{"experts_per_token": 1, "d_expert": 320, "moe_layers": [2, 4, 6, 8, 10, 12], "routed_scale": 1.0, "balance_loss": 0.000454, "balance_bias": true, "scale_expert_input": true, "init_std_router": 0.0251, "norm": "rmsnorm", "tie_embeddings": true}
Below are experts of layer 8 (counted from 0) of a mixture-of-experts language model. Rows are named router (the router's row for the expert), up (a neuron's input weights, with its number) and show model dimensions 0-191. Each number is 200 + 30 x the weight over its row's rms, rounded and kept within 0 to 999.
Before each expert's rows: a language model's description of what the expert responds to. This comes from a sample of Wikipedia text that the model never trained on.

# expert 3
It responds to: Subject pronouns, names and auxiliaries starting a biographical clause, plus sequence adverbs, such as He, was, subsequently, became.
router,196,224,209,162,218,189,211,159,247,206,215,241,172,191,195,196,193,193,201,167,178,192,216,174,234,190,248,180,198,186,202,217,212,226,195,191,188,241,194,166,131,200,210,193,146,231,198,256,170,179,235,220,137,212,166,186,206,235,205,184,198,201,239,237,155,183,189,211,203,225,188,186,204,210,213,205,200,195,236,182,193,262,143,255,216,225,191,224,240,188,190,141,235,219,215,164,224,208,191,230,229,179,130,163,179,246,216,257,136,164,218,135,226,204,185,212,210,172,203,199,151,240,190,178,176,181,176,207,181,201,216,233,159,189,199,190,192,217,216,205,184,185,210,183,220,150,250,120,138,212,174,205,157,204,176,162,184,135,162,165,195,242,199,242,214,218,218,222,244,263,222,166,288,216,210,218,262,161,213,186,243,253,203,218,180,211,220,222,169,245,201,186
up2,135,224,209,296,199,213,229,241,251,177,216,187,262,200,203,219,161,216,187,199,205,182,162,216,236,159,167,225,182,168,161,211,243,204,141,177,165,182,182,162,241,185,165,185,207,253,162,200,240,164,218,205,162,207,155,204,188,222,226,123,202,157,165,185,217,215,211,209,223,260,194,198,170,252,214,133,194,180,245,193,213,154,210,162,220,220,192,179,205,188,199,190,218,216,160,159,228,251,194,184,165,208,213,167,192,206,179,151,181,158,191,203,201,124,195,233,173,205,218,193,156,201,175,206,216,201,205,151,225,219,194,194,197,181,213,199,222,210,209,216,229,239,225,233,203,177,168,213,219,168,216,203,159,203,194,168,196,266,154,248,180,255,236,150,191,165,174,172,209,162,210,245,234,233,218,196,207,216,206,246,240,159,219,221,158,156,206,176,264,199,211,194

# expert 1
It responds to: Prepositions right after a verb, participle or noun, such as in, of, to, during, from, mostly in biographical prose.
router,181,199,199,189,178,215,234,209,243,195,190,161,189,296,234,153,206,191,236,203,206,175,189,154,262,172,227,163,248,188,203,198,228,229,189,193,250,168,187,159,185,278,172,207,168,215,178,216,236,178,246,182,197,176,155,177,222,192,220,219,195,154,227,204,216,168,215,211,210,202,209,205,187,199,255,199,216,196,227,214,254,200,183,214,175,205,180,239,251,244,175,189,163,249,189,191,221,192,221,164,220,158,169,189,161,239,196,259,153,173,233,187,220,155,171,235,162,159,210,198,152,187,206,216,224,196,230,219,220,204,189,219,196,175,189,160,212,200,171,228,189,189,231,220,220,209,247,185,184,267,180,250,110,186,213,192,223,194,139,153,134,179,238,200,226,258,189,180,144,234,206,213,210,221,264,181,197,198,211,188,233,237,223,229,200,171,225,162,149,198,216,223
up38,205,179,182,199,207,160,215,164,170,176,226,206,208,169,233,221,220,161,196,230,262,209,203,195,263,206,222,212,180,202,204,202,198,183,209,191,193,311,203,215,216,216,178,230,227,175,179,215,175,148,206,232,193,230,205,182,208,269,214,217,186,139,180,194,159,247,181,213,142,172,259,220,153,204,180,197,217,246,246,163,191,208,227,196,183,232,183,189,235,147,243,199,168,163,177,133,226,236,171,217,213,177,145,156,212,236,211,205,193,219,248,147,209,204,240,217,199,162,194,207,241,268,193,168,209,222,212,230,170,129,217,250,201,191,195,211,221,206,219,216,197,173,212,168,186,175,220,207,250,187,192,262,262,215,150,239,203,132,167,190,205,255,197,211,254,215,187,198,170,176,193,194,196,184,227,249,182,217,221,191,192,190,223,190,227,176,155,211,192,255,219,178

# expert 7
It responds to: Discourse words and punctuation in quotes and argument, such as so, however, if, because, you, and clause-ending commas.
router,178,200,179,214,180,164,200,198,238,263,127,216,163,198,213,222,210,228,230,148,216,197,234,182,182,185,217,179,181,167,205,227,186,226,180,191,173,196,166,229,207,219,168,214,179,219,186,222,129,202,199,178,170,195,142,216,206,247,185,183,274,159,217,213,217,227,181,217,212,247,219,232,202,223,213,188,203,242,199,197,172,149,177,291,199,223,192,225,225,217,189,190,184,251,180,224,203,251,244,202,232,191,226,223,122,247,212,215,174,229,229,202,140,180,229,216,207,243,174,202,186,186,161,184,234,190,169,245,171,171,199,213,190,223,224,210,222,257,169,209,160,167,221,141,267,212,289,187,153,207,207,215,188,150,164,212,196,172,186,211,191,241,191,222,222,210,200,201,258,180,234,189,209,189,265,158,263,212,205,189,183,227,172,159,224,174,202,176,219,174,226,233
up1,195,195,199,249,146,173,199,218,200,202,178,224,185,225,153,156,205,164,151,208,211,210,179,202,206,238,197,177,201,193,226,204,179,244,164,193,215,166,174,180,211,206,155,176,225,230,248,216,254,182,195,213,232,186,155,228,199,221,189,148,211,212,193,154,199,155,125,200,233,212,225,184,155,204,223,262,242,180,207,183,184,163,217,233,230,213,101,196,239,207,187,145,204,269,234,151,223,191,272,165,202,191,203,167,155,190,191,190,205,184,204,157,193,157,235,176,228,207,235,257,157,181,218,203,211,184,215,219,183,207,240,192,232,250,251,207,197,209,226,198,201,190,231,210,198,224,157,194,135,192,206,255,210,164,191,184,171,218,193,199,230,156,241,288,213,197,201,252,203,201,198,174,186,185,219,176,196,208,147,192,167,204,211,234,197,218,259,157,201,266,193,173

# expert 19
It responds to: Place and institution names closing a location phrase, often after a comma, such as Florida, Texas, University, England.
router,177,210,226,166,194,174,147,200,238,188,162,153,174,227,187,171,225,157,219,188,138,217,177,208,257,186,182,208,273,202,181,246,198,190,197,195,226,208,176,188,142,218,183,135,210,201,198,208,194,194,265,151,209,170,199,202,175,188,247,190,196,190,189,184,203,180,192,178,214,170,261,190,257,202,238,170,203,216,214,207,248,217,173,236,214,202,225,201,189,228,165,153,225,210,165,165,245,195,215,173,154,144,173,154,171,237,224,238,121,219,214,158,203,236,172,248,207,207,213,176,168,172,221,230,173,175,177,182,232,222,176,229,220,190,215,230,282,222,208,163,179,171,209,213,238,165,224,208,176,208,164,214,183,207,234,181,159,186,248,221,128,203,194,206,192,161,246,189,233,224,199,218,269,191,256,220,182,184,220,205,224,246,189,254,182,178,200,222,209,238,169,153
up2,208,205,221,174,224,198,189,218,206,224,199,243,157,244,196,234,204,273,214,203,206,219,184,191,231,159,207,162,228,159,164,214,222,199,193,199,200,268,179,222,179,228,144,160,188,240,228,168,161,177,163,175,222,223,190,124,221,204,217,167,176,161,237,221,211,191,212,224,208,156,241,186,201,193,210,220,201,207,255,208,249,261,213,221,144,199,189,232,197,199,106,188,211,244,190,183,215,186,166,230,192,168,183,201,156,166,222,191,163,204,149,191,216,219,245,211,228,169,154,173,148,210,165,200,173,193,220,218,155,167,165,183,188,206,228,202,188,211,155,199,241,201,248,165,312,165,192,185,206,240,170,199,181,172,210,176,135,191,213,218,188,258,244,239,225,214,229,171,203,215,161,183,199,212,224,179,220,194,253,178,212,212,226,213,185,218,237,181,247,212,250,202